Weights of a small mixture-of-experts language model, trained from scratch on English Wikipedia.
Size: 11 layers, width 224, vocabulary 6723, 28.4M parameters.
Experts: 64 experts in each of 8 layers, 64 SwiGLU neurons an expert, 6 picks a token, a sigmoid router, a shared expert of 64 neurons.
Training: a variant of Adam for the experts, 936M tokens.
Below are experts of layer 6 (counted from 0) of a mixture-of-experts language model. Rows are named gate (a neuron's input weights, with its number), up (a neuron's input weights, with its number) and show model dimensions 168-223. Each number is 128 + 24 x the weight over its row's rms, rounded and kept within 0 to 255. Numbers have three digits each.
Before each expert's rows: "comes after" lists some tokens at least twice as common just before its tokens as in all text. This comes from a sample of Wikipedia text that the model never trained on. Tokens count by the router's weight.

# expert 35
comes after: "- ", "\n", "W", " ", "; ", "L"
gate0:119105118094105154096121098109163122078125153116147154111151113117143116129107160152137111122144133149111139197160108112148149104092099103139143121146099144168154174158
up0:130153144111119079130129131167103127136165139159124152114142114131180163098134102094155113156097113092070136106088156109151131146093131159096138160136142134138055149107
gate1:091119113081155150084111135129170080096150133125151107107151090128118123132097139139149159088136133134109158120089128111118148115119154171165141131141136117131112128108
up1:097180121087129111160139146131138101138147085161153125077115149128157152137110131144133136138151112147132137122129126111158080116129139154162116131105111132130120195118
gate2:135146125113102174123115100168137111122090093144154099117116106145089089145130107138182115120196116131161092147124119132138139071084153112143101139094083149165138142140
up2:163150157130129133144101056120135147148076095176129175118147133076146123160137129103115099114188121115149108125132153132094168141115150113129126133119132135147120089144
gate3:172123105104108170136167097119178142120110115112108130138104116142105148159096145131133133137139122155156109158114105155135116147114101161140140137127143093134120115114
up3:160136091091096121138164122115135126122142160142105093159167119113119099111134159119122135102132115130177132153125127133154153105140137117146076085135160107136156084123
gate4:133086120094137159128136100111128147111163128141121116119147088121066159100166150120098156101119109143118088086086128102136158133115219123127135113126140139147144166108
up4:110130131138124129148129094124123132120129144107143099163145156117130131107093130133160111113142140091128110045123166124135106157121126170119134124143124178137122142126
gate5:100093094125087160127151171133191114105143125108120175089124113134104121129114101146122109118124136152112135135132118105114154204102177141157119116138131113125123127148
up5:121071111111094104125110160162131093099104120130121143104170103080149180133147096106131147129150135129115117142139111120117133138147118113111133109168100137140105078147
gate6:103087102163135096134152148106153103111080124096114159089189130151121129117143103154141166078147121120090107184110096119072150132155130115158122129117126102136109123140
up6:158171129129128156136128131144116165130125129101142103184095129066145107102151118115118159158108144146151115109136130153129121154144127160138147107150141136107148126162
gate7:145107148133137163116102115143138111137067127098125082104155110169115103120130112128147112127099107126131164146100124102104122134101123092177126155143117129136132117093
up7:136144139132139148156110171121108114121145169112143099118135145132173112109136133152129134144125124086079170148136128107141171161115094101109124140130086090132114152073
gate8:095134115125091111132161082151113154084099135144118131109122119140117113148114147150161136110159124125088121156106128133123133144140152120160103116124089119164094150111
up8:118138138161121108138156151127137104146160070166119130137166108168104066093145161146160135134119089087166130129115135194121118106145152146115166153093148123121143149094
gate9:110141126124151158087134111137173099123122138105122143108154114097163117128156142125154132064120155191138148158132131143148093128123151124134085124108116135191161144170
up9:106091158148144106074110116127156140094103161073126128119111115130127123094124113136108148140128082098153112123136168144122157173086133127104120116113135128101129191149
gate10:083164139170156153132164094165123139131124164135085138091123077148098103132153137126135107131156133093093128140131170103119089106135146149144095151124112103160126102161
up10:141137148118116174130138124140138157218150120145143142113152119131157121125140130122140095160118097145167145129144118142109092130101127107104117141135120108164125130153
gate11:110108142134104088134152155146143127114102122130145120135138098163129118130123169126134124090187135129133140140122118114169096106125131181159111136153154128162143127136
up11:146159120139153151087128146122146111121120107153165099118135108128110168155124113130121099169190120107157120114137083116103131126157133110161131107123137142159138097150
gate12:126131119105093119105132116124145089105134137138167127098120109162124100085163114146136129105154130091151126175160101125093164130164109122154146071054139165158104117100
up12:123100134160160117138099119108109144163134083128177151139114172107123127127117142144106144127098082149076129167155144181120163128144123127128164103109092127110130149125
gate13:130142105152105166140154154111110105154117160111144108126139107112132132091117169145161118169170150127092151187086097119119151145092131071139123150136132146154101106127
up13:094147109140107134125111140129169161129148145115130137111083137096118133116176071101125148100118089125127147113093148123122138182130129128131185089120125121141123107123
gate14:111090091116137155174135126155157112114178146165162161115151137138099109143118169105148082110111114138133150163148124136150149107124143068113116111177139156149159124131
up14:114139124130157153134107117125131088139125155130118108139154126125109118116185092107079096128069158134099128125162135077108159128126135140097079132134116143154136108096
gate15:130103085128128120102146145138098108117089142146113094093166095145108133151124123170152199119102159114148126160126122146143119115131138126179128121151111097150126146109
up15:090126196113118094092087113101111147133133101154056121121128133107154116103145124111178164138099062091095125135131111131105132145157131123131098155124138133135113138148
gate16:113137126137129154088170123170137145097123136139094100141140098112138112095153119117130118102125118154132128141137099139140106142162159116124094116097091156170092127111
up16:147120123143124089128111057127124142117071096137123155121139147120097123146127102149113142148128065121091113102108159142104129152114109140075139115118144141097162128144

# expert 38
comes after: "|", ".", "==", ")", "===", " "
gate0:156126115083160108111135167142183112088093102110139153103125124153125139125175170113127102101143120128137132108142124124103060172176149148144116138066159127155152102117
up0:163132109132103106131116164122095098109099141105156154171190116082123129145130124130146102112119119113114136112118147146137101108151140115111145132132107149121120107101
gate1:097115108136151115064147107096111121116114129122097086161108115122131130128164114144162141124107088159168094102150141154092152160140125138132124067141143131115129080137
up1:097130117132148121120154113081142111145121156121132095132075119120146102129154134109163115122096073137136090109156133102111130135147125130139128129112158131103106114117
gate2:091090148095140120078133119131141127102160154123119099152131102136140126114149159131101117131117097128120165109149151156109141154142122139159122165132125100113138102125
up2:099134084168131122174121098074117116142126151108147131083133123114165153134137126130138138160046166144145118135134110137156139131139103136124114113103151152148100134110
gate3:131098096098152139115138140161132124159114129144121160131109114138116142144154149159133111160104161117167137098122157092086182108139129151122137109125098103142066148113
up3:126184160147155119130140102092133120097164130074173125149143118143139129134137119124092108117159075136098141127130103138159159114096138132119179133109110164105149148123
gate4:097134084138119190111132110123115130139108143192120092100152110121117099166170104082139112125135151099099129092117075139138128120138135132149078118125166144155129142137
up4:125134114134120107144135100098127130160094090169150106117116130153163123138126103097102111135113161123139163144130125128108118132103115097134100121130163086160140134138
gate5:135134093102174069106087131108130149099115145137123110127125138133106070158126131148130145107139142106169151107140107116074116164104206125141111139142120058122141119137
up5:116102146137156160085107147125108134109129118091098156166114123104089106105152139139159175146137123148115145111119115098104119117089152108102165159166107094144143120138
gate6:113145109092152120103154118125089099095110107114114139134131139166071094145153167151136127107117162116148184125095123126069123173146124129133157153117178113123161162122
up6:114117108152108129165167115142157126156122139125146091168147086107163182129096114121143140149121080137167113146151109130170154109100145087127090108152116068173103113136
gate7:119135092116161170152143134106131112130151120127117146109102141162156163141131141152119146137103185128106127122109104105109125143136145187120145107109132134143118151155
up7:086129135139135109117138121123116131152143124109134119171087129133114110153151130124147140108128153132147113140144136131159170091096101139124128131162111107091175195142
gate8:118142106087136127165130152114149123119113119144102133155119112147141173114119164131125096155120154114120120098086122145139186125161109116157076145147143128144104133089
up8:107079146139136178131124123109125143117113143185135157061147134114159155174119116125123166110101171137149116122136112123191126123100144134148144114136155104151144149145
gate9:154098151150078135089159120093142118138130101151137112139106110159143111184126142134122129144129158131157154160157114144125102141171106102141110121129146129118132125099
up9:187101168130096130140150100141185159109129109130110138159125130127095166129135137147098171139118122143114095122109121139123105101115138147073166131113147153121090166118
gate10:108128132168156129121130096102137146136119126109095127128117116165122106123147111160165160118131119140152098110083144172132173133122125123134104142124126140147137175142
up10:110111118158144138107075139163154179137187089145118149142121139169133137117175117138139114145134142130166104116110108128095155067136088149153146104134164128126159123130
gate11:187136155130175092096156116162164110106122139094103110106109132201126119115127137137160102127168122134119131109143132143087124120137123141175109133101153115175108127137
up11:133129153179151126102187129158109113130126122092138124097117120145147122142121130126129122122133123062127103122163110131106167093146096147125104145133121110146120110141
gate12:109116128147120139163162127122165113128103143134122145069127130137121127103167156141184130102137137120122121164113137147092133146135111100140126149113162142131134141131
up12:109100152111133153126161139111166116125133127130142175123110136151141135119167181141120134137065125110132124149121144138180107112126143155138139167094163179118149130159
gate13:164131133124149097147101134169131133119070147133098155090158145129081150171100148125153110126112122149088159094141135158120126142145158140133149116116124126151121104118
up13:116145123165118126103167113111136143142160116069175126140088096135143089103129109116124104134127129115155118143148105128140137129098096102130128143144151151124162150084
gate14:097167113138138160099150126092140120163157110139138125118134093136161073160091133128138085110093160126113145135150079133128145175109126123130124113125133141192137174155
up14:142135160171131132121125143158124130128147083118162180103122140140157144141119119146115127071112166130140135132148091145124130142154149125132130122126115132115162123156
gate15:138105156117119150120113117134159113144131110092139142077119112132122104123184080141135138117156155123113094128150076093132141151137165146141107130112136116180133152118
up15:161110107105091123082139149159151119184134133118130119118109091139106140139164098108146124163131118114175121138135079148076114169170107141116091112082135094138146132113
gate16:170097101142126094121143160162160142133169097164104160113108117141152161104155147143130104116118168144133120110141102115111124141105152165117139155129134103154106114160
up16:126112150127125106123138139130079160134112125117102125133125147124118111129100106130126088131079104158137142132147170144106130091133137128127144144109110110118145137107

# expert 26
comes after: " ", "\n", "0 ", "H", ") ", "1 "
gate0:091111147123124107101112142161128136148114195148115102097152103147103143117159112107155174126122104145151107138160121160152126125162117110097114141129128173123137146114
up0:124142099172137126151142075126136123120091117150116108109171143138169095123126111117119104123133139113107130129105144120133148153143168106152114152161126125120109121117
gate1:145140179139105129144121113099134166104138173121157133125111109122113136125099177124116124138120138109086134119100134149139135137099149134169123132126115146147156116149
up1:131178134198146130127122118134125120161125117046126129138116124144133143108122132122136106106157090159096117130168119110104135139128119117104132166089128142127112158099
gate2:148109155093117126130132110108106131143130144128126149156124106109125137155143120125092114093143136158143134122093145167161148125102166107183141147129158113133157146169
up2:102141121119162151115131128145163118162136106114107125137134151149120133131139128109156151156111131130134120136173100077128099113166128161105170098141098131119096107112
gate3:099115089057109141131132136157117115108134109156186131108130157141127143110149156167168156087105168128141158150129111104166191144095110124150143125160138176164153134115
up3:133088141126130121145137120089114131119032146121115143164124139126125110179125174146177093102112121140137141117089127129112116164100153108123089154160125152095132106135
gate4:146094122146127178111089133096137157102083120108125110155115094170136111116128144139152161147101128168149150149112110136123165133133173132133138127125126112187132093143
up4:102115126144120174090107150097148100108134117121103137131137134141156085115133109126132136128130105134145166118113166102119176138139108102165096126155117172179118121193
gate5:141140098094136168157142128134143188098131128115171123131152167086090120113075150086105152103108187115180154186145067086118155123117145130126140118146130144155134132127
up5:158105114120109153129123122192145145127082133162118139150129136113111119121117173104127173117115188120157119132091167172124133130100114133109116145152106093112137128102
gate6:115130100118130105078137113098126157091118149148144147139168123150109164129147132137143150117134161126117149107117101106126146133168131123135108120122146162142129121136
up6:127102113101090119121088127124117112098112172104129115137145110129145118137170148137156160071106118127094131094178082151146121144132111106127124118129166166116148118134
gate7:109157110112156161164123096118161112119107169157066117162127113129120142136143120122134140112107127118131098101139127133098118099112142122148116096118130115101175140114
up7:145127170121125200094150110101173142130155132156120170086101132174126168124144151112124131150147125113126092104131101094063143128123093132125123138144113146106065129097
gate8:126172140112129152107133151080142139092119167112111128144153121138156125075150128106170135122138112130135183167053124123124112168125080154086170109114143121151115158136
up8:129142149159101167089117159123160160143118130151125139126120070111164154160175136147130131166107107134155129113111112125122141157095113102126147129166140079132125118128
gate9:140089114101151135082121161134125126129099126129100143065109142117127156126153137161157134137156129117101129097118122104112157174118084098159104132137130142136154168124
up9:165098109109090170095127122080141146101130124094150136139121112129141161108184119164121130105141161110164119139172093140143165109122131082158125146108117150170122117133
gate10:150163148108137137122128112129125105112134080135106147091120136106098143061153146107179144172150092161145122153122108157108145107146123153162126111076121128163145117164
up10:099108128139155111119104126123150133121105154077114125097121123107153125152107081091115174116128085150057132134150133094125111090174151141115188070132128125089091136144
gate11:101149108103111133184145113123113116164106197127138141165134143177114120159110130143117141146119146160088124132131138120117148130154129140116153070140184157116100110134
up11:133136142105121124123115142103138109089169130133144123142132088115142099125124159102141095106115168124112130160074092155131142099128114137135133149111110109099111121110
gate12:124137079079118115131119090122107137124140093117120170099125094130133121115170113144157109083145152138141148149079080137136104119145134133161143168107123143129131139148
up12:124095125164130115160133153103141112165123125136116140097121112089134153132099110141149140115152146107131097109119149165155140148145147150179158135115142076118129091142
gate13:107139095119132178099161130138102111100077134105094135109151126135096101147079147132155142103142140145112154110139118088099114141107089122134145108118140133115143137171
up13:138140124081076124103161144115162126126138160117111101116119122109118129172125097162171150134153166147162153115116111122185120176096113103094098081130091153130103147081
gate14:122161119112142123138125100095147125125107154154134108091141118166144146134166181155139144082157136137100100110118135170133076127161111133131140119100105133169134116146
up14:145137130120132103121122170110107115136131143134123149137147143120101136092129144099078164115091081073170064155141122177144113160131139122134125144152102162152108122105
gate15:153115109085127123142127172130080106111116095115091128096108129184110113114120115173132093162131132135130132164147125117148130167141104100127110138166155124151153141102
up15:140146159126123116098152178141125150109173120165167146102159153112164142084119107144153084089146125118154145092147080113107132156131120154132150135136157123160095137147
gate16:145154097112129089121129129149143073122114180096128137148148145162122113127149137142161126158166151140168153146138099102116158141111156125122144168121142143162167123109
up16:144132140101145119127114107153167108128135133124173105131158119126129112098115154118148123155157159129110091080153113126127146087128113148132142101172101148130101105165